config.toml
num_hidden_layers = 14
n_experts = 32
experts_per_token = 2
d_shared_expert = 0
router_score = "sigmoid"
normalize_top_k = false
router_cosine_scale = 20.0
init_std_router = 0.0125
batch_tokens = 131072
max_seq_len = 256
dataset = "wikipedia_en"
Below are experts of layer 3 (counted from 0) of a mixture-of-experts language model. Rows are named router (the router's row for the expert), down (a neuron's output weights, with its number) and show model dimensions 0-255. Each number is 128 + 32 x the weight over its row's rms, rounded and kept within 0 to 255. Numbers have three digits each.
Before each expert's rows: a language model's description of what the expert responds to. This comes from a sample of Wikipedia text that the model never trained on.

# expert 26
Description: Pronouns and auxiliaries
router:121109098122180102124159097155128141130095117143184076104142123101060163124109147145175132182105204072115089089131110077152119129100120097075107159166091139119162119157144142126103121168109135137115194081119110133202078159157135150131166199142174075084129119079127165086132073199160101116122128105078131138061059156166224141104167100080119087116138162168131100096149095178147142083138116180183058102137097120150098112109103086152108113140155160065131164074143137076113134101183135108148163116104121159150174125142053089116086126127164140084068137065111108142104145146085171154150153161103095126117180104157128164138170112162160101126097125167103126098120076151127133127181104106115167115093087117132105129137142180129117133130132119145130084095152105151165181150115163
down1:063214152146098152144155108087127140131103106084140085092115071116116088121108129093136167107196185127112139153087128173110127169151145123133126118144105138127172113079134135127124146114196103176127140180143155138127138113115112152094114074116110125115088102138144144133130173146180124160172191145163072112153120112125070143130154108085158130124121170129095107111151103099093081152095144133178181117159086143131158070180135109174147136138153154164111097092164147168102152116129108162178116093128160103114083073158204105101075126055130104097172199160104136099108117114115160103163097081173088150215103147206119169185099153076135097118134087174124114120117154160117113082119191173051131117079117105169086135130098202105100109139105140125172184101125136094145084089118097
down2:132162120134156103165172177128118169071115121168150124130171117075137137106093123118127114071100204093136102114182150147115090103128111140197133170079128118156079133151140175171140141104061072163185132114127149128141116116146083116120119154161163123150148112134115173105163093092160144153133145123174128104181123116073172122141123133166079110199100172120165136197145140159131095095133110119162097137112111111075154214066111105075085119089144163100117124147132087169158117142126152102088135087123109117182098081131105134087119161134152104122134147105132131133120143073087063120177156094114121102162086093077180128119146101153213140101151066081134117100136162115103110199147044072128163130129115190176103095097226091144137145153087119101134169161109137110122144070131089
down3:083135101087153104095096090160111104133143106153116115087145123123134107148140150131117158117148139178157139134126140154118087164140135169092108132144079150132178174103139141170109149115168099159084175112163173155176106111131186138124134188130112029095154128131149204178139198094143103132158086112114146163098114100113115071100148106156113171102167111145130076162116157222121115079106147137148098141091120101173114123126140142192163152131134132156200141100135066162137150141100124186082081107116159123124165106140168129091079046154147134074118086149108180129134148141119116105150143163129153121111170102193124148035140061132128139072097107136079127097140089114062158095119127076109108122070105178161156101149070120097126121150080134186181183145137135143136075112109065
down4:119105127068144169128102105125181119165114153088131081126101085154143099106142090110124107158147136115110150088092116120130095203126096087098124137181143141141105140125108119107134142103134135120127173119130145110147101137136137186168119149118135151159110106126130127148096086113102147139118066086142123110183104154124061160165152136167158148135127073089172101107171110090115114176133104160161122122130177160143110058100135172084172109136124096060143111151088119077107176110130131158158112192119096146138139174114095110103133117091117147120117093090140158085179063131188122147159121142153103076107052189066112129077174120122226129128000128099145142115076084129132131095078113173139154106095144041077101142101164121077171106151150147185110165091084187090131129116135068
down5:133136159124042162104129143176101116019131135070109123192129114080106133179095153098111091125125144142101107159205154075161127186100154093139094150047132071107122084130133147093125185081094080132084091133127173041087102135184126146128154141137136096111107101139111095155069131105108120139135084113131144108106122062115125099138094156140065157152179107145148108122104132165090187152167164148092095114177072144155113098113124097086123183153062109160151093141133096128161151173159162127103113154145120097122110146151100117152096147119155111109117160157102186141081124126125097181118150121180150103122100108078111149129169108138125021112121137092123099085122136115131079148134085086101126176141150137152126165111112159152199097130153177084157136109135119186181171144156121
down6:149135180121219132140122087106178081153153087193126137117104138119120158111114167123147116147135063132066172153095134132099087183100080119095134158138101067109167088132150139114145097197131129142189105115133111069148092137162099170096123187159163130099155121094122142168183162110112046116121081124130103115087144090143133068178125129121187139124135133150166147163093128044075155133098098128175090099147137091056142100118085098131138154108152139097139114134143130151162123143107185117098070081111097144175119134211108104145130090157118136162105127174138177155124065124104047162165128154148122111160141111166155150248101154115099112178141157165155092167171081139186125135081125112124095157093157127139106153126098121103117082121117135153065120113134117115133131112126167
down7:120141151144150113160147137141110165140142138188194196117163151142136104126160153161160142105133100156154112100117103136189152128167143132141070144138144188119160108122135063115126144097152146076121089196115160155109098091100090103119146140171111176111163197184140124069128096159127117137169123127071158122106146177122097100140114132157121122148071116124143149097105130080077132212062082123133109126148153088123155153169114105167067119113160109236131074188125142164072161099098072165155097144117141160113140159108180089126155097144133156201073111139151161139121145081142143073129141153141114143090056142161108118178117120137145176133126106164123112202116078092139114176043126130116102088188131078129111110114063143104135089140135145131186127132113118104168127200157153
down8:155228125145074127102119110137124116137143124125055082088123151135171072132095161115107130151052075085151096136157116116073190143141163103116126100098110128108125148153159091135131134141159096125130155108090092120129079143180125095135170109135082195132121191061166107127068132110146100176088154116164149140102135132228119136129131114075143177108160169168103157133138070101074116096135152086104134143126111124126134134136121112188172118208096063123111127130138111137183118127063131086171152140155145119163135126115109157180132090113133114166120132119116170184146108148140112084130086175115164127124148150159123028149131062140094083169160175124138114130154135128118139203207102135152143167187122131136130180136148070069161087160091109118170093099115154146135112137151173
down9:093113112180129091082120072134115126135135121110121167141124089175141050175125186177159105084092080148109131181181159107110156119122104119165146145128132074134107110156124141150079173087163104137142108168143167099072066101123099157160151110150151103109038085177095132037117180173119153164134130116159138117103148139096049077152129124167102152092163121135114167146173166084079112181088093093087129113156144157137124097078085152182150133108105108103076197162162082097104147175114118153097120150166128130046151114096113164135137107155150157133094122130136120104147115108069091099085113094117054144145153106148078129135121128199168129141119121074151116128106105129112126190054069170099168166141169147121153122153088123155110119114137112115144126210163117151118128100123153
down10:132088195080071144131086116178170102177119133196061063162105162134127144145122160079124197132119096121151104083088086104108134133139086122169170115119126129091143119122087077071148106168115085140133112129121083119108187126164121146092154075085137145083160147113146169105084090164134055105113102151152137126165139117108118091125165118095118137085141135123110109135148116105091164107075104098141124130195170095120179120133137100183127163093141173103072131086155136179151160166111171169147119103144057101154163048129130060126105110096137108100144114155102152099159088141153113109141137178115072178117096152093125153117127142098138140101128072169173159116167133136162105068069080114106118140088171104089111125098171157117242111105134088115135112150113172146088110185118173
down11:158101145104093142149152127160119138163113092101096145078113132130079116130151115129099138117098184127154108098153118156130134138093197084124094134135124106132139139152162159117098108183116140146150133140080144087075118054143183132073116091128114143079073122159138115058074133122063146156149144112191096096114218165145144154089102127084124097108159089105102107155150129124117066170159161186109093101138124110115121118084129065162134110097157130092082098163031125119148119134153132039177126123092175089100131165171163113172072179116131114157152159078103124165078133154103158132122126171056151015130118138115135158080143159107104137089181186073108144138148114137126116115112191106187092126112123068175183180116119122124145161139133127142129128096138133075128115140161164
down12:133098153072149102159112141084135089144113106096072182093089100153090115106121088110126134120064117176191176107092087131138114114111186174071143147185133113111148191125116182145141135114134150179184122153100179139132164097131126089100128127140141150051105156148134134067111121168201165111148100134096142136187139158137170108164127098120141165097140140102117047136157069092126098158177163142129147188152173167100093127135156168148117140127082115126140119096126102126085161107078122163170099161107075192143077117084103137187096146065116117138127097111087158102061122088115163110162119142121128109147168157106121120171122135118184124140187138133109064151131173127192126157120160125114159111126132098031116166144103226126098208097110130171144151123114138166142127117106123
down13:136091179127114109114114118134166090208114119126081110131109147151156094144134129046096137147142137164143139139155089121176168105165111100144106092128178179132098130108223168162092181193127097115130178089062130139117099150132090047131150145157169111149156168064181126147143115125104132159143129120156104139152117145112095129083088128191074110174162135079151160141136184130101142160181154054075110131145174128144143128091107088061099129168079131115143121104135077110153118151092156101093167071177084103157158100129104092149138140129094137121128145169118110112131099111113096089133055152144173107104166098157115171210087168149099119104124111139102150139095131100078118139133101133119116202136137123139085090130177197165141108146134148140130106142163188136108180105217085
down14:061096092142057117088121111192095174130174163045097084083154156138137081137090096172131147110139132082159138157130141110151116145105134147120157176140104085183078191108089079135142110122147135090097076157085143107134160132139156157138114152098146093131122152156175112093142158130122130113126164141143124166104104119127128194151178162171114139087138188142116141170158162160116132087167155155144125116125170160120122131104164128107156074161107165075183113121130159189118146134126129092050188163080112114075159095166106105130133152101108061152176147188129129169160126116168110104156115067156100083164073118181136150158181160115095114085133148094109153071147100140105112025181134173138095071133127089124190121102169103125200181111102136108115104125127139116117104099098122
down15:174071151150130124194131094126136109090118124168154136162104103089140077163096119151157079103100141107133100133123137132128099154140166132147128149133118141153162126126162169111106135116127118152102189196104125131142095138146164119154097098100157142086103112101122097151117106105081155128128163057095097120135091124102150114122206116108103125159111145102181170155126156063115132083142095141104133088109136098045148037106126077146159168142138062101142105160135128054118123134142174180146125093140120174105157164133103161143208177145120125152113126158097115172110082109110111114094109109122124168149114140078164155191103183110142087158104109194129157101089082117067179248114065120157129161143066161149124124106199171192117115147117164133187111159100139121196135150134183
down16:127155156077139107071050088148143103149203138135089126092133083110130110158125104122129167165172121154111151148199153173143093107121087161185072144102110128089100139170120183110140101103101104090121122172179105109120104147143125093100125143137125014133168109141114131113154147092074097149144189117134158115101172112174126191119141136153146181134146108117192100099145142108084135142151139131104108098164188189073131179138152118156149133104151141084165174251094070180151170157088088119112056139100179130103155120110133118109072154123097101137095148148098099085147199064146151121120166129109141128117094134167143182130135078132117126146120115111122135148168120107121099095129139141116085144134153129140114100091110101157158117147171199141128141130155156065091098056161100
down17:166139129160115159105125106075138125137190150157101055083076110097111161113149063128120120174143146103096133084123134160118131102132130163146086164158100144170144148145161165150130109154110141104154165076069172101097136136152162094131133149118147145100094144130105152092151141093115182069132113181104147123137142172143119161127120160157121149134172136097117118140126081095121072149166119130134154177079128178202104173154143163086125180148108120095186103093160137121132156093160077112136111143122164120147079086138183102179156137164094114103109123157126139136162110073101132128173167060052127120144096077136134071032140125068149135189129180037145188144132113101123086142175104122088126083135148127083085067152138079100117088133059121119171122125083141173091106134201085
down18:135091160172079159137193058126151171143089095110168151146076172156155159074136103144104108100074111109115135155089096154153106173163154144065140144187128118129124106127126132174088134188088149131114093154151165139167111069120125094072061133125117128154136152096127090179099171129092116161131135133118117126140173099088149100147166164102155118128138108132172169056101137122117083168192133118140107101095144180148180116120166082112121083146096089110129138077158124155068151122094116089123126095101154122062135109127148151165149063128075135089112133129078181165140105071130125128096192102096118139108173103045151106113171133115089120128079135101061135165204158089138113055086170136165216140162132117113122109117194134155160114139078145157150152092134128121116125133181098
down19:162118160207225134119109113146069142129146113176113139104108066125066136136178087093096118105121107175159136123097112168083134102093147120176117069092106100180182064091138150144152147137159127186159116145207145144174081132156084125090051123132174090141101117111107181121131164117103132125127112122131114183130137137163089068077168075131187119123095148157099117163115157143100140107071097111154125118110153125156155060098153133117120093111146201129139151125129123136107115109099155171168070105152058134117108143153089088127117121136178103092169087112142132175142163124162124138135160141123042151096121081173112200147077083122060115188136147152110153135124136100117159179076147122109145152134155192134141144138126100130152138081113162072126173168157140123078086104150115
down20:117092146115125052180138134169178113132097185067112149204142146170089116110146109078124126118155167148102150133080168070122113175148096143048107168120095184111079166161087155099130076152149159132095110119141088112143140149087138117144108131140127144125168125138155157141136112157134183119093129089120117091164127088108162144118180131112124168119124086124192135085122164109108135085104122136128121148057140160068078130182151103147113171118139091130089114130138126092055145055106133174111109144082095160136097134157094136155135101140122121096126134107130175094112135090125189181162127134055104136013162121100120136119140122151121104144114188065096124164168074125101131088142116129141183074121116138118072146136147211150150099108105196145126134109087136174090175146201085
down21:166132147120158128118169123147111103107117129113145085137135121135118135124143091136174109136164119053127126155133085147089120127083048148118117082110129120173133123087149131144082123085107095140110146160154169118132117142158144140102057165156118083155130157094124094046096113125074090102086117130161106146081109147117145069106140181092162190096136139097124121148153076100123109120117114113149131131178163135156115122126119128079107140173102163073123155106163124131077100197104112151103136118072156162145151098158143127168114097058093091109084125081045111112116088160050178141165130089125145137109129062179174169092136139168130106133063060146094130136129009198213199114141103106075180118135148141126065153136142105124130200126133170150105160123109125121139097136173121
down22:158137127119089108167125091075116103142131163143212090115130103142154145125120121110073094171121187119124101100150126167101077127124154212141088131123158152145134153169143140134068110156152139093118143159085087129169105169127145071166061127083110088085114148143162116255205124074121148123157126092117237193113113126113138185120133074129155171177105152148183117093102153105105153088143193115123064207091123100091090120118147110136148162111183132101153134114152134054132172186137122107100128100111113121118168128164077092137130107128121097145160144109082145130098152129084115137137132188065131110092121131133074131137067110127128160124129158159099129153146134112115158156130173143169176201118139101150145124122130148080127097110156176118124128138181153123156097108137150
down23:121171095130138124136166148136137136085107170113117112189125051119090082147149185132111122112063087137119122153189128143170079144145140136093091118132147169106078122128115086105151152127153145078144144107102107107104180134111173172159125141104139101138167145164170134148076108120152129166114089202101122153127151186059141159112094122146106152172106110159148144133127141188219063107159104117131099147156170165078113162135123084113107068143141088153119175154130142070181132102097087121167142141092106076063112134059116187108099093186180158112162162168084116158145172127107089106192067107087148097126122146027133112131122166156148138124152156128154146075168143071108127084110125086092089111114177139119116142129132113087136160073131088140151157125135131127122154113093034
down24:081158151114151112066162120106139120144110068074088095120127098124087134119024109089154129214156096141126138125150139103173131139107158055119096138165101171088128131062196112199122108129063085147179082085153116110126163071149132083077121162136140161074195083125122099111135157081114131087116096099159159158187111104107112151115121152144188131152160118151116153185150197128160115161099110126070142171147151100108132142127157128153148133124162158117083106122066131092109102085115152143132167130099077102189150120142090144102116099065128078122091109143110154136140105116082125128109116143126130139128187119049157152165147128135117125108094121114146055132139177090167158109138072052109100125113128059158169088151173111108164121086092105086104167118084113131165126109136125
down25:102067160112105217208120073057159128137093091124159114194137182153154181095077159080119153117106163087074093206137067147096091104135127150165124130112189157152105118136149144149183116181098132157175097136125089150096158135151118141055162199118158091137102156140134101145137107180086132090071134120137130139094138144159148070212101174175090100185166109128104149111109142099103115083089111130117121114103099145131135105171163129144143118146111122116125153125101135114207111104138192174134136150119119096165095120215122093128136090156071124151138150179107129131167160154145080120076138109105166134154074172127169114122141108118102092095154105130108132088127103138168155139165152154096178119110064132177127143125199145108129123108097131114068124115149122148173140143127182
down26:095133175105112181096149167109150083141135106056138129204148128151103064135073109121140136151098075094117128134122129090133122078105051114108150145101092159133088149138150105149132106098168194162063113128116136114048199161116077110135178093119124109135132144154181158144135150134108165120080203151169150110152134156133133100164150110175096070129082108140133135124114118075122075177133186150126077137079126173163126129123135145081093117131067130152158151175130104144110117167164140115146136130150157031111138120183141105123155103130140105118103130160154153086139125184118093140116136221078156103142076090118100137051088082083114126103137062100172111125134081155149154045117142124136123170173123145172112132129160122125143113190120124123108150141201119119098093122057133
down27:131175136157114109148166097120194146098170108141111130095093163115161044111170077136073171149139110075162110143119128107171110121119137137125150187157120119134114056118092065149129162080160114134118105116081062130069097118148115150108130130094135161072098161125123140146158108159122150129081093111161175123141176143153166122111115158109109092146118105101072078145114089054109113173137148064140119067139208176177100149137164087126172129206101175115215099120104147157096128150140106120182116135169152146108107112105149106149156108127119103080111062130142143153119169136166160164131153157058097103123104132115121174100158157141126115158143137072093131148142123129088180147144124102134136138224148177116116177083137043108204120126152105128115110093106134149170108159074086
down28:126105110128140141202127065168150144107119099154095112109084154162131129084103146141099121092120121117159164148079092110160057131090092143137136111117103146130111082153131130122137161156147196155106105140187190096122075100112129113188128064139159152146144146055127111139132146154118125073101138133108144086115216124133060127042134060134169113108109187148101183138102114131104096203109105096156195132153202141139161119102103079078147175112135160172146114161155139160131090117193164149168153136124089176111158096151146147110111055164188147085140127105142102099147158132093141113085135091110126094094149098175127178175163125137109135068166106109121180107192156087130117089062095187100096114134121156141122137137166134132112097141140110103082094090126128142109120204118169
down29:086174137120102112115095163084181125121152099083207138137164145100187106145096143124100114048067151102182089126164100119104091172109141102135112113135127109177115115134116140155135185173134148141080154084141082115147174137186140114194096125151069127051146102112157080149107054096138170130109176147151151127155098117118185191189138139176109150145119154170134171192089038165127124112141136133163095130124135146073114169112099142163151100112125151076141153144147176146105140070160168116131159100094179092117154154112187162168138138118056145101097155103103091148061130192187181142144105109092143162109103149109132143049145144117150132101094143122099122120117142145087063104125140136136124106098148169110109108103163116179125108104081130096142107144108171193178129134124121
down30:152131133130123106120145185099148149105125190107118161108121195151105141159170110143120073169051154177104110134132161122128118136089106159092114128166214155150089222096135137140151124094094144128083145103119125111129176117123184132154208119141102128140107110134131122096057168143137080179116086135105163086064134153102130130145118143084159103164109065111105073146138144196157145127145079099130110184129120121171115135102158157063105201127140139136131141133109093139078150112128109098128096158116154150139126155147143117138123139114063106069172150154135091178070099099167106148125159088059087120080089102112105091071149131110088128139152152144132108094127110099194134059171084133162109167080173153107120187090097134127138106078152096126127110148216111156071172174176124
down31:081139043179123133088151117165120122124086094113169094165125172136068127153163142118109147104170103162082125172116104126161070150117096073105095148148078110142163155105130062132154139148132209115122140180133125098152160162126139152166076158190125145108083111091131129113131130182125164178114081109167198165110144151115111109138162141143167114116092154202140110105052083177187110041196163126120125140140070092142098151090105088109127139177120125168175158096144152085143106115083141123119133128087075112156094121120079143116127095144152074092124125171106110146097071120127122107178123190118061173142166090151110157102131143099129189114117154055108139081130160174149106184105129101114149129150196102103100127137169169150105130103133117107148099127120146144112161168144059
down32:153140125169120097139135109223126109072128113135028096090122139159162126138118132176095110115120137082156150160091129123156120214174109209127149092170146105107119076140132101105185193096151116154181118114144160116190127155099136152125128132108118129138158106090153108129106139137081086131119104132156119169118137061103137122073130091050175100162143081121108072140200157097140164162155134147134152091239150134120147159134154125110049145170105125132123198145110161131147143138092098111122116138056091158077054058102116131197100168131147137111156094109105151139113116107161167086142132172109114075130115150174112120130144142125118094133134121121123124101146120110055095176127116150153102114152142162132105162137151201180116110194169126104145187137143116151104127161153088
down33:174097160097139129077114044090134170119132131141199151149129140182097127130178175131119092198050142145158087155136151130095142133138129150102154142147120131121120185145091116130110150154187158085164103171085156124142156132091181118126131107103159150162115079118134191123175125105120132104115143161068099128105122137138218116142118150088131092114128094121120123169116163162120235099203137112165161135092117118179190109132080144130088148114117124098092113163104116139112125102061132170132060118121099137131081163155109123091122137132117198199155149059188171148124148118150108104174141089092176116095188121185111117151148114123212173108126168163110143118124112135173136141127165110069168138150125118143125094166110114112142129108081149125099100114150117172118054160190081
down34:197155184148166135117121141168099125177131132110129154153129096157158111160126155174097170124120175111109116130150175173133141113109151062186106120099125120088112227138106141117071096182131190133186112143134149149121142143191118151097144174176148071145147133140139101117099126069152203168115103161137099166182106121194095137147076124141084149132077110140092091108147108133199107118183134145152135141163078169126138061141126202158140100176088169135129106087094124152124101172155137134077109147162156113111129155078085133098146091144154135143128121117115195124125120153087166143170157143181094106124169097191116110081083110181160089129180090118143181114124072137103099169177103099118132114142082097168144106080137121125105067094153137180167137165119116101124117123084200
down35:056090106085197155169152159121134093145147097180147065097143175144087088099159132084102133074128079150116158136217166166157073108089099077069107137149126174169145133112117213106127128103173117073158128122105093086145137099063108141105136147057086096118123121126112131164095195108114161100103107165110090110047111184132099164104121129094152098175019130135089099099071100123135119172150096161097101126086094126091120066103109145189153173121149081128144143117164134144132166105127132136160117091118170152151140134119139138178118117130136119112123175140106124153121117101130186157129167121102139143120159145103159181123114091119177127128142140162065157104130153157092107161129128124101120147163130126124083098122176083129142066114183119127184153153176146137190136066097140
down36:152194090118126195103145108174075131154062115149096094144111115146122134126179110194105169130189161134111115106143107127104151058125130156186131148131106149148154161159150145086083133128164122132187077134098098110091060072179188148101180119131098137111113136130113106160091129135183098133183118142153100101140110086129118159125159137152124105081105167055137160119099081124141113185121113117120165128090163163125148150114115138109055159083108163100155130112134128172108089116175112136136193064151127094160157128070147160130074137104093160126146123150091098128106184222169073155113107136175141138193148133067122154111028173104182085119095097113109118156139122091090153185087096121138133145129131135126131104110128099070182115140168135108185127130092152141193152158118105
down37:147091143087073142063059115135146086089111155082060180098074123096076154106110101111071175139120082092140118147113116100139152110118179126122125186133152123172131067148135116120169166071193105085093112110159096177141151133179090081149104146143169141156125122099152107104116155189102068106112159139140091116169053147142087153111155065112086114113132168085108093115132144119099118189153157113172154133110168152158164103092127133157115171125180137098167126121168154154156046080115130200162115139181136104197118096081133158163152149089112109150162122119158157125144179120128118132088145081171119089110119139100098156172123128043111124192121130109116147078143122096150178097144140123177138126185074116109140114143073121137091094134113068114150164116145189158119147122125168
down38:155140118123160151174129136099185129099097104103138114149140150084125100144088158164110094078118140140082144132158148163107125099158067096077157065087133128073067171095174121152095156124122231076195115144203136150108115137142108112135092134122149100132158114110105126166144200148151136164098100112192112106085115087067094150113087115106172119119068113134097128077148125162101128119115136171136103106087074182107136152167102097104140088079116132114126103134164108128030150125098106183101134161066118083158112116111116130142133141144148133169169103177153153168117154158109164146147133124074119134152182142156098101122065142150185147086136104138141123074075150095121165077115156124155116149088087129171086092141195131101149176171062084067053144141158094130129135138165132
down39:156107121085065094156120120124138163107126152087145128085148142074110100131140153181162124116112145122156099109150130101162089152147168068094171073139135153148134123088102077146124117185160112126084138117164123100168128122076113121121122181131108151154114101143122103161200101104093155109131184179101071163112139190119119110143130152097152195186188143136128172159117129100154106120106158076173092099146100057119158119112165110153163119107109096140096168146162148110101119099180108105175085120193124106083115143123097111143149116118149139095129141124151138151202106129156152136116125129079064147118150098112158165086154084108040125145179107135110214126092115145148160012170160113124079126123106155107124149118083092174152039138138082064078103162105065145153098072125124
down40:128128108142103151077113133159174069145122139136118083097133100117105138086110128097138147107133104120103075180162119162182121131143135086063126159169086170109102149138198132139176152105111134055183135126120129164132084122121126120175133127170149106112155096091118081099187104175144113101131121138112105126087132143131118153142101203148100170158037119149163094135157156119172128161141094146113121140172107110116119180103121095080160130103040116112099134155140078126158092059138127128092196085134135087125169123122079102124118172073088130174176152122068136179118089159142108144143177131122146109211106164085154179145145122122095073082127119157080157131074123131124156079144114154136178146139145150149178096143153156000137097142090089115113105099097131092101190173157126
down41:152132108113093174099097156077199167176113145100058094066141092114196109103098125079119110183064180138130160124138111083126146102151131147074163092155101081144122144093141168195137121140148153143118146112129163086148170074109131103154077039069106182082109072136158106161163149143157161179097152211163146133105092109136126182181139176099173129088169103154125114133139097103148130115109113129117101171124109083166124112103091136097111150090134168118077187149139152181131156134101145144128123186109158130140112122148134151122125124147086111058099152150109115140154102102101170164153159139044109115129128159086134186153126110088095118102116162106124081115063155128158090075069101139117132158072164115128084081155144094157123115091140142118129111187121082200129101134161132
down42:166160079108074123147116150106110123124165137111146155158177095102107114139101177143102050097165147170111194134150159139181069162098108085126118147113144169151152118176090137109122169114136131125170113112139116114033118145135149168124079060126126130035164133159152142115141133200131132154118137212149104140102156160134142150142171091119143115090110136145124065101066121151053094091159152183140076168177093089124135089118138136118144117154119123118109098087105141152132170167143161104162138117082085014134148130120124083159145108133144120137157153190167143143153133104154137139110154167110114126122102090106147167134146191119097117194147135179120079150124141106216094097144156094120099211184155169139159189137127139162141126128085072126093115100144103103187101119120147
down43:186134143173112101153147092155165148161165072193101149108135190175122146114086117140091158149138227071196104124137079096140106112105203116120137159165139113123086102097143164139094090124140067049138148084136097105151173201090114147115131122146151144160140129185106134131121127097083177071151131102119117090078171149101153138117120145092078110128117163142099074128098121158113176117099127121125136066116137134175072121082102144199126105126082075152123076113120116084146143156134155070117122080142140149163133092109103138121113119119165156142096092051158116076132118117143130116126114132165084171125193141095110185188173178086162135179075132133176097155125127115170095177108164164090175116131120111164070151120149133113127086086153150113098136110179093168122163125115087
down44:154169163120149116112115130173184127113091100096105092102150095153172067170168172144110090142144056123154137129097119162209151143066133153138123122077143162149140072096153100150170182214160168131113130105095118088157109069106119123147101137167150102210064148123150114110090102099140125127084173124138120137128107162152198134114176169126098114064107138171156105168107126119150103167151133104124150130154112083124133158129143126148105076164125100101108100140072155116109115173136132135172173142156183200152096166077101138159154112145134155133168152118146091166109155111135105087119122163145095103144125063071165093079129126150139183165130101094117190115115120134052142064172174124081157098194111172148107174107178145123104103122119094126194167054172148141092133136112126
down45:095127179149137087084124097160130162120137141109126142095109205124118125127120135155093131106127070121117155115090149167092107099118180132110052170083147110103095153144170115162104104130200111110117170114164168166150122118141138103154133122147138154146148096178139153063137185055088187153106156120079206127167175183100140143087132064138139172141165130089117143184081140143163135117153170094147111180144173130149152102089138179123056112157137054083161159136081153107119165171122135124130180132094177148156120111138152095147091157117103143137129102070167104126131171086137096141127054137117114184131132138150148089101145151151186111170120127103087124206143144103110164209194170150073162173137106063098112188186127133152175156122137150116153149120128128136095159160150105
down46:096142137132138092108105063156097083132157164111084122112154079101116174173146114111203144139143133124134113134126079116079126158134089183134143119151127120116160141150083207157115150091095149122136116091138110135133092135173122162167143186086129094134091120125156143177195160104152124133097110133089110203140136097142154108179156153140123095106139133137149128157113137135115144181100099110151088145115103143182100012125118171158157178104080171150136169151133131118155149129098139133142092140145126133131099123186154054111101076186107157108187113147098098138160118164120111115153117139127077128153194110217114172090081079104111133114089113101141180116137118153121100073142139156122150115137076125138061040092198130037072196131103146128172129169174084170140125086139131
down47:091124114104165161140095133083117129093142179159120196108165167130136184097123132124132173081126148170112146134121078192179209107130051103143110163108147185165170097121126136124087141136149157134073195149137106154145104130153099076146135092125119084096157117135137121149116150094064109105114130149187148111204125141104115085091144112143194157154122135109120101101123091190045146104084208176126110146094112119092120146151132143149123106121148101078154174147178130112086188122078165156092118197155166076085045128148107119157105169100103093147117108142144125120129137131102095129153115155077174101127077127143154145133159151120130120132110090112117140125118111122169133088109007154121066148180159147137099148030134161145107145140131160104105167127101136139138099165165111
down48:099120142093180190198123138200106152126118152105129125151147142126134144182083134132160139126083147047162103164121115099147163075121180111091156155123106180162097163076105100135098134147099113184109072092147114127184123168128127196066127166147136097137146140126117105191108130143093145134148119089184132133119098074136086096108140131087155164145060132147172122153122158149124126111079154091147201148156094122110138109167112105146063111127130155109137132065128164036074098134127112160100072086132144124200175125149071066100137132134119124087123116159127148224128143161177147147156085087136198112106091135132159131183143124119125127134123148120118169086094126122122140115091087143168136135042094163090114163077190110113130096117118144112083106130136090117079185101107155
down49:093115134127155198095134144097145129120150127132124169165140117132085116122140108066159114126100154107130040113136102186100146119077135183137190133129128098132168138165122083112149096073111041102077131130131108133131110130113083144157137070096173159178179166151115164078193146121129141157171121179109122085104112191091102155100179126191153177171099217086119126191142145113081132096109131128104067182156154124152131129111176177111142186105099131148126155150106122135143072130120112109146125132095155154081103123118125116114129093144139090150091147140160113158134058172099120118138125174065144172123111085108149124086097145188065120066106062122129174143141126107102117049156134140083098122142133131106100187098107161049155101117150182132148089164101145109168118152108081
down50:126127171175100146098136082132106099107087133142177135119094146138116126156043137091130101155083148101164156120121139145125132101108091118115171131098135209158127115162092113091135066164147082150175109126110117121139125121113129093158157161105093130140210138096151159159078027188108169110166085133089119113156141124114165096196133165123130165095151097110099081130099197104147135120158129140144087186145078078076124141148143107180136160184215077168075104119123101102131110131153136149136099155070127180140154130159125144142169121103200145134192183109100151108116122190100188128150102141110144195125085168118113112144071089130170102126098124133101098152172083139087142128130136115191215171136138157126093099114114133097146137122163160136085075129106107112145083096101179
down51:158166141067094107116106177160125101162127142102127150146134142186212135132137146113085119131128167119126125130068127165207126193106056087128169154118127108076096137106107152179085202076152121101107128157121110140099098184140167125130157105070089146106153084112108153142102097177145068117172064091123130128076168103146115069067158163087080140123112095154173127132108114085148092134146118104159164126147150146132139158193146156023149102136133110141093077152136090150133121072120183147112112129143079182118162161209115101149110152073097138143101112101166136137118173091096079100133109145119133171118179134121130140095105141176103197150190140111103138129101143103106112050153082149149160110118185195151109120133129129087108111139154167119103115145080109156116103157126081
down52:180124152093166079172152123148118183169090125144128090102139080144131114070119103155151120174137170156121102098100072071133126195117184147211114109125154137154140110105173140174146123169128162148138090091081151100113108141168127095109113116127177157132112171147104185105142117092114140140141082125158147161070152065123118168112073111126135180092138130163103199125161156187115170125139183065096227107079155110157115099127101116154143112134094131098166090080084095075138161171140116138088103154181138096077102148067124119164075136139106143110131119135124128105044141103133084105085096118113115143111181055207062148177099151131102166118152178130126116136101148112123096183131156135180124155151162141132112118124136117156149177103115182175152143071123097151122134162105087
down53:148145141153110134165142096167135151106122074150134143142163057185060181167161152117106094073111108169180143114125045115181164157132128192120139081126155175087142094081124099147134158109127089138131233138165142093127139137146097197104109086133117124147071168076169139115131170186104083130119134135129131116153131131163057152122132132136153145116143120079121112154161118130152146134210124155129180196130169091122157157134052131122149116145166149153095097121113102159184120155109125123127062154148117129124140114130047130085104138194116128123079119114046112113110116144136124106158157076135092145107123163159147095124125132143159176077126147122170064143142070169149146068070156162200131123135142142188115149134057141176119156150154150081082095156159143128134138116163130
down54:096201149114122128132129150145109115071117169170186130090117185107116078181108144120069122128137093115189095107136062126115160107112140166126117125096078098143151095158182070135133088159124137134099138130099105117126094158093120106155076132175136124077111150148115111154160101106189164175098092088081217184169080097033143186090162149144115094151075095127136144134081167201067082146153097102142158142166118116159170079130056163178084101151114082108160123168159159124148107118099098097118133178114086120147145127083109135089164146178152125141127179129115130149061170153150069122100182130092121135129078151134142115172113153136087132109100134099096123121109098049132165127124164111107039099089107117113088110140132105116074131163127112092112101133166100114125114122138146
down55:088221131115119140159145108111133179058135102142133067157125130127100111115164135096123157114107100181103097162093153090130132156146133153129134115163116115103125103117097153115191128104118117082084142168169045141153161125116172124148138156147136121140116181146186133094159107104115103189109063140077133028137095162138112128094129121140183093161112134079118140134116115118104114145065120145099154144134095168142098120113080193142172093056114141140172143127128092143139092151071163191144050177115070149134130083155028147125125102138092177140156198179090108105118109108078100079117141106167140084111127093184101127101148125098139098117164086168153153141074111159107107146137204122138106123107117176093165154141111141074150124139125129135147138076159160128181098092125057